{
  "routed_scale": 1.0,
  "init_std_qkv": 0.0504,
  "batch_tokens": [32768, 65536, 98304],
  "dataset": "wikipedia_en"
}
Below are experts of layer 2 (counted from 0) of a mixture-of-experts language model. Rows are named router (the router's row for the expert), up (a neuron's input weights, with its number) and show model dimensions 0-255. Each number is 128 + 32 x the weight over its row's rms, rounded and kept within 0 to 255. Numbers have three digits each.
After each expert's rows: a language model's description of what the expert responds to. This comes from a sample of Wikipedia text that the model never trained on.

# expert 41
router:113142139170061094173191119164070069135136098118143104173197102147101126157145116140123129108155098113138101148122236125127102093136123147076134071147124107175168149110121088069121133146074169151130077139154119102130085175129125100171103148136151130159145081129108117140106111060095144116161144165117041116160164124119098094126156176130140130206081166077150078129131136123088176116145172112112150102136139132135162155143111103142123077084124177207145119101114154138088102185141154100082109162119117063115161149088114114113098132126139198136108129126135114145198154128145122127179096111182101135104114130088170163168124127102146136147112101196133108063089158097131158163119120192089131170119097156125168145151165075102145123102087081131127115231099127180133156081164098
up0:123129131096086155150154088126140127108094149129120162045178134051096176111117135103091118167122183162092144082142113142199146199137098084116113118132126047119122161059148163148133170082128161098123125166107132130151145093179179117112122121106127168041061087109183074113094163183166099164129144122169097125127124148096145181070117148108105134064148156174170101173135147067122125159114117143078126106161114142041109152146092075161143092143131146178124119108138088129173163135137131147148123151127112089141134113168139160135073107102113114131113170119124127147085154063106157136087154113079104128183137128185149131099137111121127119225118157084105132144125089143139067165084122141179138125151189136178079072104113123128136139162201131176152103141111132118151141150174132
up1:106162107155137088103124128114142132138102112143183193110165140080169092134134177099165133127139187141132109088117140140152121163156099154158106154107101141104141131121125147174080148137149187113126126084135120156127107090183081141120064069074161140086120151110185125070113089113185131205159124099182114162065213151172115225114134197123113091186178159107105086155145177098173118134135171084090153124210085099129064128082150107123149140111111153100132096122068100074153149145130147155143123113154110110116107094136080184104088084090131108142117132137136122140063179136152115198124122162120175210128146121153165166120117081163149117149152155060139129140136125130075084079119118120174093106146123096092112115132105180156067135131150159109159100118144118079132129110112143
What it handles: Month names and day numbers in dates, like May 30, October 16, in birth dates, tables and in April 1970.

# expert 9
router:098150128125077071123090092129136192162140173186098182087108103148099108118124127133103068201091155072158138116072139203141135152175125148150173132085131080098180197091116133128057072114134158067111138085104178169110119082105134126137112118119094173119090142112133153106135142149118127149154146114132105147124147149153190211156167131129133155130142133174120142134099112114132149170113142170162138188087131124090111107161111047137163181079078148177117118117079112137176154149121102109150155116152104146140115110117116138124176070149106038189098154123134106113128150048103164161050105117121153134130172080153121156121115158110120146155177088125179139075105124147146115093108085133122128145079142079171056114100156121163141147135184090136170140116107193135155112104097160
up1:115108080093162162101119131115166082131123069142142124120110105152112155153130131099112117198161184165140147184151106153156165145102132152077099114110042083099140153121151098103126148129113128089100174109160111154151110122208143138120034158077136098129179100144186110154167111155134157155132059135144113114177069126086121173135079095102151164113122079175054108168145135147154139121093134185139137158117156192142113106184128108050137198106144130182152129132123164131125191114100132176180120116097119102113181133157102159140102096107161150109131186172137136121137112110102109143103203148138148220083205103077121136132090180129141142138185093106128149116084105139120153104112150137061104053116136139119123134143121130125126116111113115128174119069096160139129058119181142
up2:184097113147139137121120183127100130126123193126165150113171118099134160143123115167090163118060152128129172139113167166135125132088141139075052095126102107124090132095163099130167154131114086110075192142118134155130173151120114123134141120134088138128145114095132083119140118103187119128125110121113093070103165139119160095097143108133138151143120158140135084129128144152139130130144135160106157103165103211164147056204096174137111162149156152100127095177106202093135106137198095107117214111117129108114198147144165151165124105070118104097146142199124163111134196118105110092072173088173129210105099098112149107161122089185098186049120167113073113063099145122114157131126135112139121156160203103093114093122173189107098130179097173159165117172150178114138140158174161
What it handles: Plural or verb-agreement word-final suffixes split off a stem, like s, es, ers, ies (sword-s, affect-s), plus some whole plural nouns.

# expert 17
router:141112127123108120157132080133065092104155058106085091153143084164096102196164142142151148115170108074124115148160096092098152121098148132118116118088118136164100099134094129142186117153101119161142113134136121134097080180161062103116055152162179109160172128167126153153177134123109140116174162159092105117147143090125089128117099206136073100139150131085197175175136186140099187144110107106095200097107139107118121122093136166162111114150102121143143186109139116161089115200124127032103142178124164138141131174137106096143167139157189165096096123176157153125131202144078088091136105153137115112132119149192106158156117172113153111119076135135169087142164165154164157165104179119204118085154100149140150122109163133096160129097106110035085190141125090165165137146129110
up0:063180102085111172091142158144124159141072170132125172085158186088159153113092165155167132128142168079122104174118136076156162179163145118103088120133081093087149133104143093177111095112144154074128032119132102156110165099103095177122156066094172118133086165128130133098118125109171131131098135126124110123137117147146157203106142103097137073091155171159161165051072110121141104072128143137192060130120122131076112158130132145088105112103111139127128117107086151141164163158104078117161118096165137146095096071135169175130094093098066141153144127169150127158064134105108089162122101140090144144135109108109206126130090060148120139197085115094139145147069113123161126097195104155153065135179185149144076169138101127100127158158115160116148113127106184098176117148125159
up1:106165073157136164087174080113135165199110173138165205077161149138158144098105109136092089143104152079113137152096098172151113164147126170149122114194132064141121127117115155162120104166134150097094160125138171161140155108096108112100162109085175147158104102095116100096141165135114121148133091040149067121081145167123112130106092093182101129162099179179111070140115142118131093131162075161103078188143125154141103137135198103129109173157151078080148145156094121088111132080178099104168098078108137090108156091136133124143115087085090085157166141086080135084138140118112115172156112072112192156101126092101155169066101164092115153131198107117128192100158126128091077160120100158121125160178196157102117154111080146115050133152178137145151106145144111149130140134123175
What it handles: Subject pronouns he and she after when, while or that, plus final pieces of surnames and scientific names, like -bold, -sky, -ka.

# expert 16
router:142143150155116120152141106170105091096176100094106097156106084174093130135166097110167151106138101154147130157182129104117078091092158177105126088101161142173137089153108116073189132171096097185177135133164111103116088176121116111143104168145153088132136095164114150148116149150104083107147154159092099068172114117129122093114154126116085074149103181064162145123123181178096218165152157105070155099103155103188130135108123174152127094122107118153158181099171144140099097083103168117107159164112135176155113167118120100152140165160146164108099109158152120175133120154099099122169134161153118102185102165157087059186134162111162110093108111131173079189142149150164151213073146139149120090133102181095168143126147117117150088103111116087098182178124054191119148067167100
up1:126108113138118165061138068112111178133125133147132140069098164100195138115092144129092078151122174059127156082171138169112116092178076138155155178079105139103120159135139147112092104086137176061117116099166146152122163154127132185116144119101153132145103166134149103133111127125112112123075193131146155160120213117175122145092105084181151092133152141158108066086134097110150099133096065145177119138141114131156080164183069128142113133090160109127071097185142133103134163149141129073177117156111170136024143069195142110082165109137104105125136118132111124129125140070100179038120200084106096148121135139126202117088148086166113165132143118119110128180122121143109142106193130125094124140135158102154133118117151107196126162117123200120092094130119200135164146137097141
up2:097148133085150171121131153100123148140141125166145131072202115127171097203062171139099131114146140071117101142138046071128159134112130133168147147162125116116152135128156117186115156136146163126107143100077127178146138143074095117112132110114127068098128134148151119102127131094134133127079130096160113175124130128143150151065096087136107135177152085170088099142147179121118115072099107145101178175092114082114081163151111145106179139148137149150157087100131125113184117097145139076114155167074121159083192123155140094058070135101105060165139126115087205125110187130167204104081168146088124176122121152093157139106075137097133142110079060132130138125104137084104089138137095135118155125118221106077033137126123093180152107147166202151149144089145151142141102131160158
What it handles: Month names in dates (June, February), Website in infobox lines, and letters within Greek, Cyrillic or Indic words.

# expert 61
router:119139126112072154094103134074164127136106108162160161137179146150097171175103164097183127148100148086087182151120054100131164123211152174097152127115106151116172159140115089114133105134183112111092104131126111132093162109123183112129100102041094114084191118161092072151100138128169148128122091149138107163133155110165109134168138178090143106122061188161124145045079143111168111087145124117184118104135113149091091141128147139097151072080140085150119132106146163146151127161185120147126135074157172122086137171137087098169132124141092087119168122113032076088132180112115137212174162170140129123111114125128136123109113072146158143098126113154178122130152102075098199154162076123193163089105114156099100089152117109170110130058136112150130135094073140128091110096107143
up0:123150096108134141120149141105112120151140134080105131153140109078158141152172181103172151190144118090076157173129077178058102156169096179095121089094122123056156128122160173145074143101091124093141077035109093183129201102143136107156121135128119154104113106055187120111132125152108102160113084130118090189124124125133109129120125112131111170124164203076176110123133094122206166141148186111165133161122108121120114181083129144185126156173147108088116122134152059143141063116121149096075135125137125110114120124181109142131120084125116153141127126089071148170101134144111140098147069143119109166118161137128095125114118139167143168094165126144145142114100146086125129095164118060213129186057112178166140135130096141069056106110116125102130099104156087132109046171183105
up1:216126143114155163091115073151130158167124087125111145111099145129097120151125203130157193131121127120111185077094126175176176116172100138125136082089165079121112136104154111149108137121095133054123081105122096165180179104145180150147138155093209106160100123103123159156135148130106092136099102159130131172050134123168116167099092122184061102163109147092114114095052170129099128117137121151157145179198122180082109151130117110078109175112132209120107106142093122170101166157150131083108060111140101137111152139125164145106090072139096137125095145130105156134104122054085136182141093131151149102066113123102114134112094111116128135168127158065116092141120161090090126097113118116146088126139134109139096110083200145165163125112144109117150095052113137097098073118105219
What it handles: Prepositions like to, from, into, through, especially "to" in from-year-to-year ranges, and to after verbs like moved or returned.

# expert 4
router:109129174105183094140124140159139116121128112091145126080153121122083183155108137133161160165146143107097149167145104160165128110170097083155118148111077160167117140143171129148182125077115105148158180063167104114166136162079144110119148065092129154168204054110098168095075179086082168129122141101131078118183126124129122112140121113184170133086111132120102083089186112138176079175046156166080125149115094064082087107080169098110148103154119147079133177148149126129115150135134116186120166084120172165118178086118114128121160154102151136101131110188148116113139105096156116103191220129156155126163114084149120116144118191130038128177118101124123105143138155125131116077086168120147092115137129133141141088186164122123147062134103154131066098188153092115117138124181121
up2:131137128147142162098122108110182083151085118170139100110188129125167112057144155135166179109104112142112128103095098189157055163115168112078126129147058112138141143084130099161062147144146152133138067160087158112159161084179112174074129139124098166165081146096199018098144158104112131111138105090194201116149174131170131143131099139061122181066136107189122102093117063070148161151125146162145112098094075172113095097165161083107167165076167138160174078150141166138127107151109123108132148152138128148076124105116132121067136125153150116168110209096103130155112143077097122153141082167137100119144133144135079167107143168103085142121100120149117186084142141116111132098141097133140159144117170130043075097157091135135123108130114148104140141122133142107096097107134168
up3:094159080155147146052130063101125178173105154147170192111200170121130105100070182141129042158136155138085087118095101125137145142163175161149103154080113118055121116130113123120137103113168162082129136105106119164152149072138108161097108128120189148075137156119105080122159128122096189133158082157182086098093125160145106163135086143127098126130121185149163088100158102116094149131142090185142127129185089118128138124189060096097143101116099129155082123116088083139090175131151106132094107121092099157132179070087141124132069093115131121141158197077119174118130133086132198156144135148121152164115112117113176147113098088142138144170169167098124154117106117149116065144147122185150131128109191072148028108104174091156107135144118113152170123092154153078162135170127136
What it handles: Common short words after the, a or to, such as time, end, back, round, high, top, day; also hard in tennis courts, and Free in transfer tables.

# expert 55
router:097074113146099110169140118114085090149147197119093166107165129139125090140096192128118076103101149124134086146144144135149150161124106164096125158104151127126090156182104154117079078152105094150093079149085080084114120147109147143159197104147143093180114132120099121151175159103116193122177095157101073166087080196089109093169145168090107080148122134128117127139161105160091146068076133164124148097159133111141140114093148126146143117181155179171121138085166139170107104174077150168170185180133107063100122107102174102187079146132131165084143112107167154139113120149067077150063177136094120117175166102090119112176151110123108146163100110176172130179111130117120166103162068094144120105175110172191154118135057143120076103080120103111122116196117088128167118145090119
up1:077173053090192095096183110117171133189093130157132191075173132048166107118107135175134158152134191149132150097089131152128069149130125146167096097149096093046144094135159101158131088152121126117152160063110137194171186156163168162125091107099137156092134157131134131145088119152179123184147114161188124154118148154106106155122119149127143122101139089133091122128124113138091128109136096142160088103111151140095103153141091144171108159164159099138080086115088078127135115171185109105120107068144137125144182129106110193164131121110111076130161167168147106127126134091160131197121142122101159145136108090117134198084084124178135112095121184201119157097123099118153103150163097131086173133108155090127114050134132168116102096153101190148177060087184122151096144134142169
up2:124154119082158130121133092104164122180093179136129158093177135113137117088083110079153100135136141128171148128109068127154149149138148089180164152082092110048178108109140130179140215090192203137125125136106118140165205111152134162123110066078118072136077183116136121120147095158147122145148127117164125098139190133155174116132157154103157100136110183132145100117080082146086067039146160139139101129146162190155172090149114147126127175105143080184075162194148129134157139136120105126137109036088140123136115122156100139113141123071110126122107094105117132136166118059123125140110176152077110154099153153129153163126101090113106170096127135177082165131089118130098116100064088127140166103164083106096062165086040148153143141100167143144140170135136135118151120073128131
What it handles: Noun stems awaiting suffixes like -al or -ation, such as mystic, subtropic, betray, plus it, government, season and heading markers.

# expert 33
router:146109107175159081118168125163124104131195107134075123135176084128156136082166118089128204089125102086152187141139127143115125101093163138131141081083109126131188134136108076141141156146066111194157132141117111134144107177132108088162096146096013111095159115121086111157114136117129141119141141108132116126130086097111139124113117093123175155140057100101227134071190195140127150138149081107092069124101131124128128129156063161209052121183067179132127156144163145135094094145118146114130070144147159181135112172126110098154124147171114156106105112159123103161108125121104118160209079189156104127170111137168151100167139140112171115131130109124132079156161164180148142126156127117108125119127106187147113079057144087131142109165142157106126157146104094197152167081139095
up1:158108151100122119146128135116113201125120200092147100087088174104103108127125183112181121152118149102147132100078158086104087142152125109152141114154036093142094190145114138176121107093120115142196139152132128110130161162085163185220137129076166086118058109151155160095165095136150088156103170149160086184117154123227109096130136083162126096160137129148125101093148088141108159114157152129133170170166120148164136133113154076110190124096161174116134147147118076153224132124134105095138129150103078143121173085126144115132116145114137102150124121087100055131188106133143076179114082079127136121066196144134151177090109131104105131152164085134155157137126160121115174124107173145164156143167171126153187100080149171133136141075145117127093097141151168169124061149107125
up2:091108092145066157119110139108146175118112109195178139124125171147123138159092156148141152131122167126081117110126116162152128129106108119089122174115066076104095096053135108109086156095103149129119114141079161161143151109154097163129130110141134177093124115099115070125157192109151124132127182105113071135170121232188158153061106186136119117129141108175119091200105129096115162110142106142182116114133085137143105117208132139113172185116175118081123126124064091096149186169126123124110159145105125138116185141151161091192152074077155119191142154068106080130099063086134118069119170134095172188125170111104160122128113141168133137174132148170102120055118093133100132206165085110127132163114144060096171103160105158158105187121118137137148100122111133103110117133089137
What it handles: Adverbs and modifiers before verbs or adjectives (largely, initially, also, not, more, then), the auxiliaries be and been, and some table pipes.